Below are experts of layer 3 (counted from 0) of a mixture-of-experts language model. Rows are named router (the router's row for the expert), down (a neuron's output weights, with its number) and show model dimensions 0-63. Each number is 500 + 25 x the weight over its row's rms, rounded and kept within 0 to 999. Numbers have three digits each.
After each expert's rows: a language model's description of what the expert responds to; "raises" lists some tokens whose logits its average output raises strongly, later layers aside. This comes from a sample of Wikipedia text that the model never trained on.

# expert 1
router:533534488501451531496499522503542489489456515509536514495531502516508548490520512488560510475503474505476497487516490533516453478510533509501534501509493508522539492510489528508496505517472481
down0:520539527576510497481520510530501470523549492492507473505490449515508500525462524500558474490479555505504482497491493515465487522518513488508479500475517478505469510512508487530492522486532501
down1:525444465473478488496528523480507482525540477540482525516510515490550496524506519504474471507525504499524516491515464442497503494478528477515441475516472485463520451512527510526539544513464479
down2:533525460479452541490500518497494508476521515502528478503515543527475483492514494516544518463509498472487504491466520523538501497519515520512487501509515497466516509487496435495476465460509501
down3:538498504481533515523533486528526465535510454491497539477473522448545489482487499502468495493511484464488535491500474536527460514497500453507480528478507497492511500508462493453469523525517543
down4:484499527487520495519499476520486524497499500499450512497481502490477469485515547519472504517515517516479477515478467585517503490518516510498501531521519476480473512531517519495522499491515503
down5:536508476525489500485497504511481519500487497534460538520471486466519484464494515545518450511529507486528463452506534483466515486544488492514491497526516518459499474523509490476467459536474525
down6:488500484532504482496469503504484543502495523489476453543461514517501493505473489503471501470454515523482511486521516492475524508434508508492486483508510486497518495516460461475481498487482456
down7:529468513513519481478520488479493485513498596476509494481509556500568469484468515497480488471465463558510533510502491517473511475521468492518500490519509485510525508471532467533518521526475498
down8:512487479513468475472469494522502510491499541477520532491533496505481490506486470509519485525473476525472487449546503492512502438539516481483476500516516452524498467516504503530478514534479505
down9:479538501511512524464497547543486492502474452506496477488496506516505484529533538487483559492505486508449486512526484504555508499556480495478518507517506521513499481536461462554496480473559504
down10:485511531464560468515487495467498543508499525470517493528490478476493505517511515484489486482486502519515516496501508453540483529485480518512526474485493446506502538491539455515503453483484503
down11:454529506514496518498539463451480433492608528492530524469519502472457491503481504518489473482493508468517476527519497497526510497485501503505484528481486518519544461464470459496520486519516516
down12:475527521500518513504433533472486484509492528525489501504508501522500525483528490502493522527510455475507468509495506549516504441492534479516512515529501503486483507505462492480478502505478475
down13:502511547520509503528519450477458486498523526508528511479533511479479485514495521481480460546497475497521488496494520474486484498494472463504484544491498545482516531516528517521495475469510500
down14:477541536517508523457505516499466520496498476508521535498502527497538466490508495466546503460534520502500487470479523476497545483530505502494481509543512523491518528532520520534536501452525494
down15:506519517506521520445518499480500518494538487515505494477513493518497491504546512496553473441535546479493451493519471532471490475486504543513499481480529497459555454503504450495494553491516519
down16:513519499489513513511519512500482466463495478454510573546466487507477527497491485472481472492516464511523502545510461531492473490467502496477479479463491489459521518471526461468508490515530496
down17:476492495519578517509484482487499477456510498481446501489500520518513494533488487522501502530537473478461551498512560492511517504484538464510461521443544440505492503469533488544489495489505453
Later digits 4–9. Digits 4 through 9 inside numbers and years, plus the pieces or/ors/ore and words for and if, e.g. 1'9'07, od'or', success'or'.
raises: " years", " months", "th", " May", " June", " October"

# expert 20
router:478518534494509490490497503474471508508486495469522497484497545475501510504521559489524473476512448503502512528498497518543500490473519477536472462528458476455504484468494527482481501523497516
down0:546461513505529531481535488505500460504484519468487502489516445498502522478535479482516498500477520515487493513512455484538534505495514467497455490491507511513467543487509458521476523496537547
down1:550477490480472482476544520533493473522512489464452525504472513474507474487468487528524453484480519487520489502527449498525521491495549494509470484510502513496495524507480511494523497529530543
down2:466498506502462515521526501514491521541494522507492520525507467485519481519478488510516497491498492492498491477511515537440504529484483529434472462456498524506507476477482494479521529508534485
down3:544488482489482496545474482516519515521499497494560513470502476468543531499500528516466506479503480491488467486474522485483504488539512505535480486519492473488512498497478528484519470496508469
down4:461478511488526517498514521530465497527476539558521519492462490500524470471505503485519481473493533513539492535496529528476543487518470475487481465522532506461511480470509496504516532541495540
down5:518475527492476498487457475517501466514524467563507536497509509496474486542518476497502514525530524546496491472444482533493477481576461485497480528514506489470454516508518513488516482575507520
down6:499506513491503527504475513516513501503509491539545465532521454472455518508493469463514516497499556500495508484509495501510514546516484497480502516475542551460505518480491522505498480528472509
down7:531460538501461506477546471520467431494527495496457512494503494495476501503515464529458510501496485483465522523498513507500486527504512471509504529444504511493493487489523540498513519521490557
down8:492468545525484508535517524485466519515483498485497472530521491484474533517511505527517499479519500482505523495494496523519491542501461493524518525521453457562543529495496516500468496527464535
down9:497468496472512521478508466491461478523556556494508489544503519504480532482458497510515537482532472483554539490496513489510522550487519487488405488498480491491507500479440575509486529506506517
down10:487484463463489477494495481471535470473540544515481496484481486494557517505527502470530478535500510474475511455512487496516530548503505483484486491512494475461540486510511541509523555495510510
down11:503514524524487535533542462504514487525499523466477545547503471490506500506495478494538488492467436478496531479509481506503521514493489493475544537525468472475526502510520460504497497463482504
down12:467467481523489488481497533476473442515505493516476492462504500518486512473477476528517505462493496471537490527514473546498506515456527516528508468490509531460537441526509529499497499519534489
down13:498504526462508492467504496487493462497479452476449513510517510516506526549468517500506492525482493506491486463559489492513527520496487498529503526515502498476541516482479512535484495491506480
down14:441468476519495505523522503520504489466526463509531479503519508560510510491513552546480505501468473477510511479459461524489549413461442498550533484535493526484502484511486485499528478473501516
down15:544492505520514517508487462546543523496486509513501473518470511499489500484532476514515529518489503498499499486463496481517530484511480501533462469532483472471531506489461505525512484475507495
down16:471434493473526503502537484476468511511478511431480483510530490498521463526503486519545537541488476523484487538485476572462484500488520497490511501511498491467461526511516492506482496512438508
down17:505492519493499452480562508498529518511523529482497506470448482482495532527483474520482491490521467487520491554488516490495523442541469552517502519516498521501529451470537488466494508521490536
Vowel-adjacent syllables. Syllables like al, ol, el, uc, os inside learned or foreign words, often after a vowel, e.g. Ae-ol-ian, E-uch-arist, steg-os-aur.
raises: "ball", "inning", "work", "over", "while"

# expert 15
router:506463511493470483504523476535467463553513509466491492498554487503501490532445462491512517495502509486479531433544471483478521533495484486489481568504524525496498484522541505523490490512533536
down0:515505532513512521493551500528514524462490475499486533522538442521505470482507528487522489474540506488484516513516504511539513470509486511525498505514501505520525502506501433416506522520495518
down1:485508528528467527515562483482496499486508462463507487544487477497484493477518504510516514522523497529455563502464476473483500527496480517508454552518484520518493517508492515504453507493485458
down2:542490507501462492469510530475523513468471542559560502506502526462502471534476484517480493472513480490504519504505477519490533448464500473520504512486466434495499471489525489496517504511508511
down3:543539480525504533494509443526505525487514505506500495484507525462499543523474484507544491471486521487504522472465495545468498453503484550489510506476516491478547504448493515524474455507495517
down4:501466514505524553501519468509520491506486510447517498494504535471513526499450534529496498523465481528471523502499532520485490518499530501478496505508510514462460488507537539485486491479455482
down5:529516507559511539502480510520475510487528501523511513488493499433496487493482473477474497490538483496516506497504500495478509502468485462468506525471484510514466504495530479538468455519515494
down6:510498531522465507496514473515484476506479489486493505499523463543497508490512492488544491516496479454528531489491492517473492493499526541482457507477491496497474535516479488532509519522475527
down7:488521507509496484502496506497452520473475541466476487487502483546473528494510486464547496489527492524528459512475541481491543541507520484517524468515507524501469466500493510491516489460482467
down8:471540524475466519466512490500492520482531547477490481534509483499451494503519512504483487504502498488487548468506504481522486503444509534521478483496506454523466512530531519512523485480491445
down9:466495499464522523510507518521491538484493471496472534499518475517509481500524482513513505515508465508506504523531500477461466547482501515439478507500535466514495521506502508501546482509485469
down10:482540503494530460502483479518514468464444463504527540454532502497492525518533514461544491474478512497536457545494526513499525475529462513525471490517460488502531521534544493501486514494504432
down11:484550535512505584464482495500501507484503517539503438527451518516518471509502514479525521516506538499498491573470518514489502492490501458490500485518483518542490527500472505486479505470498461
down12:474543477475504507493493531493512475486512470565541512482452522480537526490485500515482499523495484508531503522469469468479507494481525559470497524515522509575493474514514513541451510500493505
down13:464493475461491512480521434513509514490457512530512504492497528507496518513458497518461544530492493469490539528546515472552487518538486484481476444522504505521501517500470448522501479502521505
down14:530463482495526510525449473479429524477466504523529520492457479499465471447524534491483517559459493485511510532535503481479493531524509487496507476499503489489492542464553455518508485518474490
down15:528492508476456507517490532506468544509483510479464525521544492538517469483470494503491499527520488511491530489465523500497484458466481494454511511511470521512504505481520506486473478536520536
down16:497473496497489505483506516473507548471521457504488498525465522508476526430542496514505481534541542471495480506501524445510492468522488522516499513491506453499519482503417485495477492484486484
down17:467471494472507517479497482523505453477529515508506474494505558527496508472488490512499454508505499472486502509533470468506506505492478502506530506516498498494494467505478500522545523472485454
Capital initials, word-starts. Single capital letters opening words or names, often after brackets, dashes or line starts, such as K in Khmelnitsky, F in February, L, M, T.
raises: "ipp", "ourn", "avel", "ugg"

# expert 7
router:477485469536495522499481539513494497471501464517522506469466497434501499483520481482513480481524478500514528496507525486527522529511450543493460530497527473507521521470510483469471549523524503
down0:517485502505496512463481475541476483512545528436480512523520469516492493497529453514477471513506499488520561512455496500494511492524477480448462534530485504466546461496512537494539524508492472
down1:528504486492519495517533515552516512524501447472518496487502532507487490487541521438504512487488489486509481530543524545471499525432519508453502539511503474507519486521509530497512514461494485
down2:482532478486447526489463533504493460456523467475501503497503486516487498493493488498516484563495503498499497513479509531491534464486527514503519516526490471516516486512479544555486470506508479
down3:461535494544493525514503555491544448462491494533515535489474494471482484500569483539487505508489501523498449559458504456551501506495514474513482485522519459508485478506485528504517499507510546
down4:569439503543528522545504485525532486521550519488509497510467510513445472477484489494521513442504504480497488486489499512470478478541550468459482541521536479479527544448501527475489541495476488
down5:527492490506507507516488558496529482491443483453467511538535486520527512485498501502489485464485485537494482507487490483479508480481481527516476482529448509479466515531529525554517488535453501
down6:508517460490529469524512509537542452504488537546526483492491456493509519524529464467488486488511545492520535517505462476484495543521496499500517494532504512491523483473492514505465553522437508
down7:482508510480484487509499496514548516524510502505505508522479487490462506485564458504471504532469528524456508548481514473491511512526499519488503472492493491520498510509436501524494492498497507
down8:449503553514465498522522513528493489522482495480455510483446513512502522481453498535481493509522544508481500479510502517493461505496512485474519471483544476506485468515494507499506499549487553
down9:475524530526507488472485431516512527508549499543462543500501483442539464508529531500490532536477547480508450488496511423522456550517498556506484499469490445513501528513510477520512553484507503
down10:488504453506466504429531516504480487480497478503533517502490514520531520527502472461464477500502515488521456483560491491494492518549528491486487473534511501486471535506526521527546512454561529
down11:545504511488485520498516486492471453491485468517461540463494483488468459486495484525506482496504544504475557470440463522512483464504474500530500515508483543506487480509514496479535526533532487
down12:488439498518488486505506508549451542472486483498449511503496493516471518501514433500508542492522491499477500484500489486496491515522444496509486482510463551556484549503490485490517476511535472
down13:482511493448508525484515589535483476483504470503498552526515495465448502489512471454484513517503468508506496523525498469509509508494531503523482544494487531536498531481514487484500514485496495
down14:541518533470538466482464522531537467513506513491510553543511467514454538487544519543449562517482500494502497513468511484514497466490492469487510483499476491527518505514493512514498518508516489
down15:520497490496520506531517481516468488535542538531468487479489496487525487474507510559496479496504486495481466528479545537482534473506462502486525474507512509491473506489508445468488488508491503
down16:539438549506514512476519469453488501534497508478491490497517488501459502470539474484507480486508500484476493507505529536458481489468498482500490469462516448517469479487468490511511504478483508
down17:517482502487486489499509530478529464476485507518493500522488523477468543525471513510486469522538504485522507533547451529487450513473454508503500522515523538428524517509488513478488482505505511
Article a, ordinals. The article a, ordinals like first, second, third and one, plus word-final a in names, e.g. Omana, Ripa, Martina.
raises: "=", "Scientific", "Sing"

# expert 14
router:516491479503514466498504483491533531483492481489494514494533496544524495445515517549491504457498471525507512530488521491509452475504578513525530470476476477493514500492487514472495539430470509
down0:486463466517478479501533499495528460495456512521499511514504466506500478530475495515484511479488532474489481479512498510458495511520527499519536458508520547463518508532468544509490507504541506
down1:474556489511466476541544538474474482518517498475450503528462484499436487512534536528459508502516461530474483503518493501515471498513502492511498469513489499503546508541530505470469461540473501
down2:554521527503484555522489503496478497505520450507463520494489513503489485515530476500527486509501474508515539497485530542519501496476478484514503533457563548500536500521525560508487487513507507
down3:499504525499520498491523477513470516463481473491467509551506483513496484444544454543520477491551487514499477455486529506481507502531495483467500471486472487539494558517517487483473460523465493
down4:468505501512507528515477479492445525506508428511527451526538520475456479509509500494531487497489535497478498515491489519512501527504504444473522436472466486522517501516482469484473481535496498
down5:511543512525540512527544512490509516508447555447480512537509529517507485445499509501470480464506484484495511465489485521499482500502461442519492490470509518427526529497498506493533506524505519
down6:513516525555510517522511495523470489501484486498501498496484509486530502518487505491459469473481476493459493535492513494542535520495495442515454467549544491462510522482509497490483507521514509
down7:534499474500510548478520493495473534519517444538513483535516486534475549531503495472485441513502507505499513537492513502488475485488516480541518518519497534450528519482502486502492487524528502
down8:491524478492543522483424489457535480501527504499517490450491494500486526493488523523489499479518567478473482502540492512527520511508466460498510493514466505501483503500464516482541523476514525
down9:517499552500489503477503475510506478496514506495516529493505498528508449504510510530485487525509490512482481477481477442482498502498472459457482475492500497500484484497480471478534516531510481
down10:486513499523528522477449567485512509495505469514538522565481498500494498494500466431471434489510486521524545524515489515477521457471504499483500519496507487536532492507447523501507534541518492
down11:507443489542490518522513496453457491526507488450481514495509480540459468514526522487541532459530443491494494535511509491518534460525544502507563466477454472452506513521524537518451521513493478
down12:461481472510511512528522511519487471498490544480484501449510502569506536525524492464466517491520469497482528492514474470454494518513485474495548472494539492487498534535519502464504466469508486
down13:467507494481487476481505515501520509520473525478487518499497471505513451502493517448517454476511511503524505537465456470466554512455510485498534502495518519453545493520456483495537486471453490
down14:498493503431493466529468509470529516489514494498489482517470469505506479549515527533490554521460501476529478520494480486465506464483514464456468492531456470491516505524486481482474492492504537
down15:446509498511491490499440519486547498506465490453471470493506482504486483535476476494479514496511529501466493522529519524524508562517518464487502515483525464487504446494492481533471451504522491
down16:521496499520508490462525484474460496503539501496499481516468483497465516487504516505486486509555491515508499517514473464532520506475481469508460484520520502525464519469472522519478471476545491
down17:497465513480466540516521528496534519523510493458500506494510509513493464505494493512479458552487474510501531534490448489513470521504533536481494491493522530501513500517444522462447533520481496
Name-internal syllables. Short syllables inside personal and place names, often after an initial capital, such as at, id, us, i, e.g. L-at-if, Zl-at-ko, Coll-ins.
raises: "mouth", "ign", "iod"

# expert 31
router:480463477504492497519520513476533526471466502475496501522543472499505500451492494515491499533479471529516499504536489475513543504518526482460463514525550530526518493519540492522502540522486519
down0:442508506472500498445476514466471495467518486485495528517517490497486515468482510471475463507513499473483509546532526488502504514484522496511501499474440487498505506503512518486528501491489456
down1:501514522509519482470541509500480527482484458520508484471493476522509480457477519473510489495478498508456463476503463487520523469526456452494518487496521503517518499463542481459477477482457446
down2:515506474483522564506510479462508505457518537508483468482499512525492509507490488493502475508497501453518508500489572475485501503541450553517544482490520535469504493465491508498500478509494462
down3:535479550498518470538524484514499524500505498497502444496488528533503520491481463495471485524512508482534523513487509498483466521492545501486493442487506477517474520506542498523488509536487426
down4:477488490529477542472482527481477446489521502543490531465556506476520508504497471537465470481495484487516499556534518490477501478493461527487455489523489514478526467499482500524502488495508515
down5:487508513471501518478476503471473484474502527489490533469492505493480511542426489458493492488521491499481506455509560502499465516492501482519535513531522503501473452502539551550516554501471528
down6:499509518471479522470500522498479500479517473475501506460452487468496522488443485525491494554476504534511503498504549490542512494513495508466501509490503553449502518511486443509534532481530475
down7:501503526472473508491477534501466526489506520468526520461483502494498456522459512521501510509525467516510525450501498488521491482488467457470495483504458523513493470506506506429499536503503464
down8:467478481488529517488476516486500501552497484496537454518520508516447458493519478540472528500533531492484494488527481508515490482480478433526527452521487490519513507519477513510493526498496478
down9:508508489511500519483539485537516494518532478495491504507501462492522508535514486556472518522450531542511508493475449490522445490522501490482477505525506506481515492490549519495551492521498504
down10:549519495487502496533480505498486460494501481481528536480495490476495462479522462478469537481498512499474513467466504518487462523515496472505493471500527508483535500479494497503497545537489477
down11:520474509487466476485456525511517511512468495462553494470471542491519496516466492480510539452466468542541456491489525545500501501492521470495510475502502503526550488515503511518532548494501517
down12:498542476507476558468522492516485518556496506505515452507492485537444499476538508447486523524480437521523470492509486442461544505481554515474534506488480546479512499496538504491476514513540557
down13:517496511495435541502507538479473513504477476524505501515491482548498457495506581549524523481478442517488492499480544499489491503502533429510497471538501493504491496514495477491496504481478498
down14:519499504496487498536478518476483488498457480455536489513504541517497496492468470509470488541464511522502458546536496509490507497515492484489567476538529507479502505500465475531496463507509495
down15:508542476489524554503493490545487525508474547561506455439517523519486471455506486501453500534524500495530496530492457529463482499504499547452505486446508468566524505506482519467505504483519531
down16:497512544526514481476511507516486530476438499456469444528461494496488517475515492486481480520484540474487475550506551437483496459483479464497478536510461525541483579519545449485537548541474478
down17:465485486524527465494446515515494527484470514536535481467548478509470538511484452513541485503506496477475521512469486526487448530506508475502471528513530485510489503517486497476512448509489472
Spaces before numbers. Plain space tokens right before a number, mostly in table cells after pipes and in prose, e.g. reaches 30, in 2017.
raises: "1", "2", "8", "7", "9", "4"

# expert 16
router:489523534470507535546504487470475514478536499502503518509480503467544551516532505495499441500520537500478453500483549550456517497489519526494498504505525479533475539522496463502477498489525485
down0:470543452493476489555530503479486510513441458499482536509477484515523505550473484457514560541516523507471453509472473502486531512493484518487493508512458526521514509514458504493481502520478474
down1:467444488521528529487478524476487471498527523485467497513519501493483479508437470511497511510496476490510531515478457514502474468446515517458502484485530483495485514503497524516477506470516504
down2:496515446520511505485482472517484516551488525508476484495480530486540502466536484474517505482513510538477549531507504492520523535469502497515500474526501506500510518498496450486512527495476480
down3:526524518484531554533521464505475461512500463492498516510525474495509523508475455508490530531524471499452518476509500507547538449512498466462539498486520497522493510491480467490496505489484526
down4:481514506499469470495492512473486491493502495471466453485467515524500500520550511517508487507524492494501472536496465514546503488511502516522523462487487501455492496477524490504500548529475480
down5:469461509465520512484531483516531519473484518516444559489521507479487502472523507495486467506484486505479532457466469541489461489526529516517489488494491533503445487477516492498495495471528526
down6:479499467502498513491544499483495531513486472498525503492512508449463486473506508519481480456503494538532487498456483507511478493500486516542477521551517488492504531510490529518531483486509488
down7:532519468505463535483465529504515517499489505532517459478514463470469474509478485468512511501474478436557510514492459498498498501504541523524475471522524501544509482475486496445527524498488497
down8:503501507481498509521496522514488522477465485529480467509482493519483492475517444455484468503503475498529524525515520523508471530487499521534503495533514479451523506491532498455509499549477480
down9:553477474526500499535512502490548503526480522476489542458494547485510502511476496509506552493527474475504468494527523498514478496516483521478506480481489502533492527486506511487473501517510476
down10:498479492480506483475518528516468455471502497532520555519466467491539445517540502475519464482541501463519489486493503515493490472488480494575532492469520528477490461514512541477458551510521488
down11:498497502521519517520529516504524490527524464533494486535508535485512489519471517501516497463514498489523511466513535538545454496523503532515491528495536491518524523506489450488498512469496512
down12:500515488465509458473476509563479459473527466492508509478471504516511486521512515517498534529485486546472475489472470431466486473475531515518468512502483506490503546522488484520501517531465446
down13:507525500449486570555530475509432503468498497506501505493488534455484534546526514518526510505494508486519529446552502484490504528482526513511492545520496533528519546511535506482476469437473499
down14:486501493516503466448522460486505519517534494480505494480473522493486498545543497518483486515488447478445484500518505490518504503494449507474499504491530504515476489542498521466507520529472546
down15:518523516482494486482500522517491479499484475474533533467542534497485517509505535507506514553522540454464480510473503508485476515465489522508501481516512504461544535495479483521493520530528522
down16:555492518509524537493532497520472479475517498540490511493490441467508526536499533483497503493527513503444464505533540480541452516527570505508518486465499519494510464527481497493478467502458522
down17:503480486547504524481498504497487536476486463503492503517492491486491532494501499472480528478463517505515507494450498524559499419478487456523503502512480503509501527511512539522516480523528545
Suffix er, quotes. Word-final er/ers in nouns and names, and quotation marks, apostrophes and closing parentheses, e.g. minesweeper, Rapper, opening quote before song titles.
raises: " he", " a", " at", " in", " "

# expert 12
router:514527496478481509496481503511463499541517480603452503493480521487499517499469474491560533451528485489485547502474499501451512488463488503515485487515493486505487490500477488499496498478474489
down0:461505482504493468484504451497499507502457505524503476509533507489504502488487479504478497528530486464500529527476516484532469507518505479522486521505493498527480508481530477467493548484536491
down1:495492457505500481479531574458476500500513537493514475514441503466505482518471529479464503482477449480510482469444519510518506496488485498516543525519471534509495491494536481522529495478473485
down2:504508495464485519496538534466522476502505512492488444488513467503512473476503516477492474521485485526486483479499488519512500479481523541544523512531521468532423496509475460475525475508467476
down3:506538526517481488551513516517468482539532468504506486500529512498535511504481510457536502522515519483475509516491486572483520532500517488489548520505519569441455504500500488495504528519514537
down4:487478519453495528501555497517509496508496521483480493502512457487482458510526496508472519469510523521511473562493475499525533497513514563523483562482454517502540496507469481513517499480510507
down5:494524507500491476467443497492471514501488540506522511525510523488481476503486521498468467487495516533480455494531492492473513474481517504493515531457526524477527497488474492445555537563496521
down6:541500506505452422513491512499505500521469479523492468541486505500514483483528515507510547484490500516530499495490500462487515513458475532509469519497473466505473519512452467481485507485569478
down7:502436440486521542511507538536494475515479483486503536528515498491496523528480534536501497488489510510564502513490514463487481495540485515546488491518507470494522509523502486508457514436492458
down8:535492514540493489482535482538501498488483515531501517491530452480531538480494535473511494529503482497545438446507476492457508504482487507512522498488513481479483469468532535533498501516471498
down9:520487456496484502494530503513530474490498492480447491477468490490526508507498537540547473495545522511513491517510506497479516529492510523502487500498508526476529516496446536483476526523506530
down10:459511516484495463487506501526512463444496529428522464469505532507499477520479514502508515506427485482517501510494458505518522470478501515485530488531550489494483481485508505519513527494521511
down11:539474441488499522480504467491446538486469468522505540511506519543519499471537478497497494506513502496552497464525486446476530556483460480534488494503519501522463531524510523483443500510525480
down12:532514490513480511519503451538509478467497506492500452471483490476494501492509500520518474520547493477508524518554505551491484479464524491487514510514508506481507503542542524507512492506476498
down13:504504536473515475497492517515522511508471453524514470532458534488495453435523510494490525521506511478560482497506493505469481488495484485481517522503543457476544561491462505500484512517474489
down14:489504473509465526513467513487509506463456507500563506480481500462444519554511468503516517558489493549537498496473495479516497473495524500538528525488522485506529525486495516502494474507524521
down15:502476498514497496481539487508509487460468514507536529509472531494477507512510523507490526512476459496456518457527539482557491511531484490555483517492485484508511499523519499494503466527484510
down16:514496516517522519488527514533500514475469553505545531555515515469437498517488549531540556534553504491539476513485462547510495483493495470529523523465523477503469528499510488490501509480437500
down17:516494484517498489511496461457480492482507524515528507509477517497489478495492534518499521516529552506524491529509506449499488539517508518455497495506512507490487480479544499498494497510562497
Digits in numbers. Individual digits inside numbers in coordinates, years, tables, statistics and viewer counts, such as 0, 5, 7.
raises: " |", "6", "-", "–", "8", "7"

# expert 22
router:464503532470482507494426488438521501516514541573463492492467493489496451513505562464501473523504555473525515523521520490527518514443505491497507479490531445462486535500473467514529501462502471
down0:493514514473472525513529555472533532466470495490494475495493466468527506474507538516497475517482473518513555504466488500454520509497474496530498477513523527506462492464498546534476498470517531
down1:487498499498526494468504468477501518519529446472465530527523495480502457475525506531479513544549508516539463488452484522513535518511503519500484545491505444507454483509533520469518551466492494
down2:468526534554494501478537510533533529476490518501539492519521498486468486491568483480491491460483489499466489486521506529486497504519491479539484455530488505493503494507451505529479466457503451
down3:526507512494492499509532479473479456489519500526523492503449518495461537529529553501483469497509485525460479481514529553506509526507488469519535523492498482482526531443502519511531531510495472
down4:510488523493483484508529518475513517531523524460484476464477521499468509483556484499499515542521437535503494469495494504477564501475475504506511477516507483511515521491523524440501500485500502
down5:493478577524462453516518493485481482500500515560490502455493471536487511512467522533507475508475441511513468492457536524489503504517477476520485521515491496508498508499480501463492506475486514
down6:494492478487502442488502491485512488488514508477449488476514429476490490525457464501453503500465518553541486479498516447479486456515510520557531461540495508480495532494506538526479559481486478
down7:461513509497481498458530486514525478491470455521471473512434478505513480496508514515472478494497461535496497491511529489486554515472527478516512500507453486496467522528501479479496501508489452
down8:472474496507515484515469532510482488464561458516499497540439497476502479477479491556504496473498467530526523510513501521492521493478522468502499459510493515506495509475467496462493482503473498
down9:505502490485471520523502448472472475467497493516486488550513535497496537430497520536505419517514526470481481485552501529475456485485522490474529511482493496466518515475508503508494501498513497
down10:512474489479512453484503476502529506485481490486507569448523488517491490511518522496551513470490471526516536467477466501492521514507502503547515558443489500507511464481482502547488425511477493
down11:502500495485493506506490500508444505518517527518532503501524452530516473462517472520510476502418472532494522480479530486506506501495472480496503529520498581486528478506507491491472492493476520
down12:479498512526521519547477505487504486541469500523528496478482468529495489528510521520504493463528475522511516509505503502521514456552516518539491518504497475488525474478551504528447507448484515
down13:492515482521500536540497472466505485492482507477463499481494513545490473513449551463485497502523533492479527534513509483488523448486514502496515526508486504502533499508493441478502518493470485
down14:563486538499513527500521502555492504498476490507505540530501482483522497488497468525496515513491491476480496484514473491495495454490504493495471503439485531547471523557473517537511475510495532
down15:492520504516512512538524526478491466493489531461508498535483495516528519517486488505464514521491508492537534505489469491535518540487566511453511523507488516427520542501507530471484482503485521
down16:468471473539494515489491492466485457514523510495520462465510498506490477541481511501504447531541467476499536528533474507513483478521515515511469478528529486520492520517485511463467536537484516
down17:512489486482532474493507496513545526488475533489471514506478532463533495497529478480488468488503524481506473486507462522459466497474508514523484481494551523517469513497525461488485521442476484
Noun endings. Nominal suffixes and whole abstract nouns, e.g. -ation, -ities, -ment, -ions, government, species, population, usually before of or a comma.
raises: ",", ".", " "

# expert 8
router:505494470545495488473498489511511456533521489511506464462497497508527487506484535525527518487529561493475519473576485499531514502531499532506489499497525504509525523482504492469503463531505566
down0:474491485505527501494499541483514485503486497520466494530482536467482456478466476488499450486508535528496545472460504558518517511452509480527500493451505477502481499553487478490506502518474510
down1:552545515451469455470521533499518507483507497493533525507440445530521475501467500496523501502490524546500538463447510476534565425529469499467502512523474515502494506467501475467528487522482462
down2:497515490470519524492485491542473511506510532506539469496504547499538486493530507542523485493486497491519488499426505484478469473514507518514506529460421562503494576485503522503511524509537522
down3:508483467527533527470477485527483512515510480467493529551461568483535475521517484503409470519532492498476492524500486520553494476522494469495514513496482455462473518507490500478515465496482499
down4:536519504485529553477496471458476496483520510532572507521492499480519529525547523512480494471495488536511469490491516464490497530491475482512533529492438515517476497493509446461512508538547490
down5:499492457505456512452520486509506514511469487477502492518464513478528489477457501545461488474495481495479503538491546469536538502487486536499506515481519561503551534484493573478485525468502502
down6:472474519520509465505485460503499507491494553458513507504501485488481526471496504491504498482526525497553537481505507539491473521510551543488464443518505505478496480495456517532464520493486491
down7:502535495486519555517450490506518535470511522451429482509509471524497475480461505464487483517510500529510548495492507510554494520491490524506525519506528513554512518493542464513508510548503492
down8:518526507507473506522474511478493481468453533555480510463496483432491535492527485506498524480517476485518487501456506525474480520479497541507500506471535475469489526532522507534511504481522494
down9:495542501489470473497480515498547480476527509502487508502547502493500460512548550567502494525489507512503511458540501447498502500533500515511510465533493530514515507539503486517504523533523512
down10:514525492502540495516521528545454487539524494493505488491469509533480495537505502456510518446519499519472500497437479515492497520518492517503485466512496523475499460519515525492491496469487483
down11:495521483494491502500521474497477455513478495507489540506503520496470511497513454501448467534520515513511447513507469543487513533559516474556508532544505473511507541490501503533478499476505528
down12:514508443500525469481498508481458504502487506532495531457517514496476499557489477501487516473561494467509508554500506489511437475521495483520474504535479504471503488509527473499488546509542503
down13:541526560510483476509452505471490475495522509460461547483476470502491496497517457516502517517502531517461506469502517495528477473535458530508475526488524540507455492510480505444515488495514459
down14:544469478496497481432480517474531513489484520479506461503521478515531532487485573484499484499501496461498481567470463530471540485488474500511511518485512555477493541485485525475474454502514471
down15:466475485501530483508503547483496512504507497522522544506461550503533466481506482505487509520456507467469474431461495504541510523516522501484482503521525526474534533456515472524511445512524498
down16:467461497502504435477512531527524490513499455438530490531505482486540512473490477519467518515512483503495473500518465476482491526526451458485478483498516517556478503514498475459509488549497481
down17:464505534513482523542497512534479501499488500474503520482499521514497537451492498474526493485521561509478470528479501522516511517512500494502486555477515521503487523488503495517567504521488485
Word-initial stems. Opening stems of longer words after the, of, to, such as ass, comp, rest, Art, subs, e.g. For-rest, In-stitution, redev-elop.
raises: "ound", "ounds", "ounded", "ite", "ored", "orship"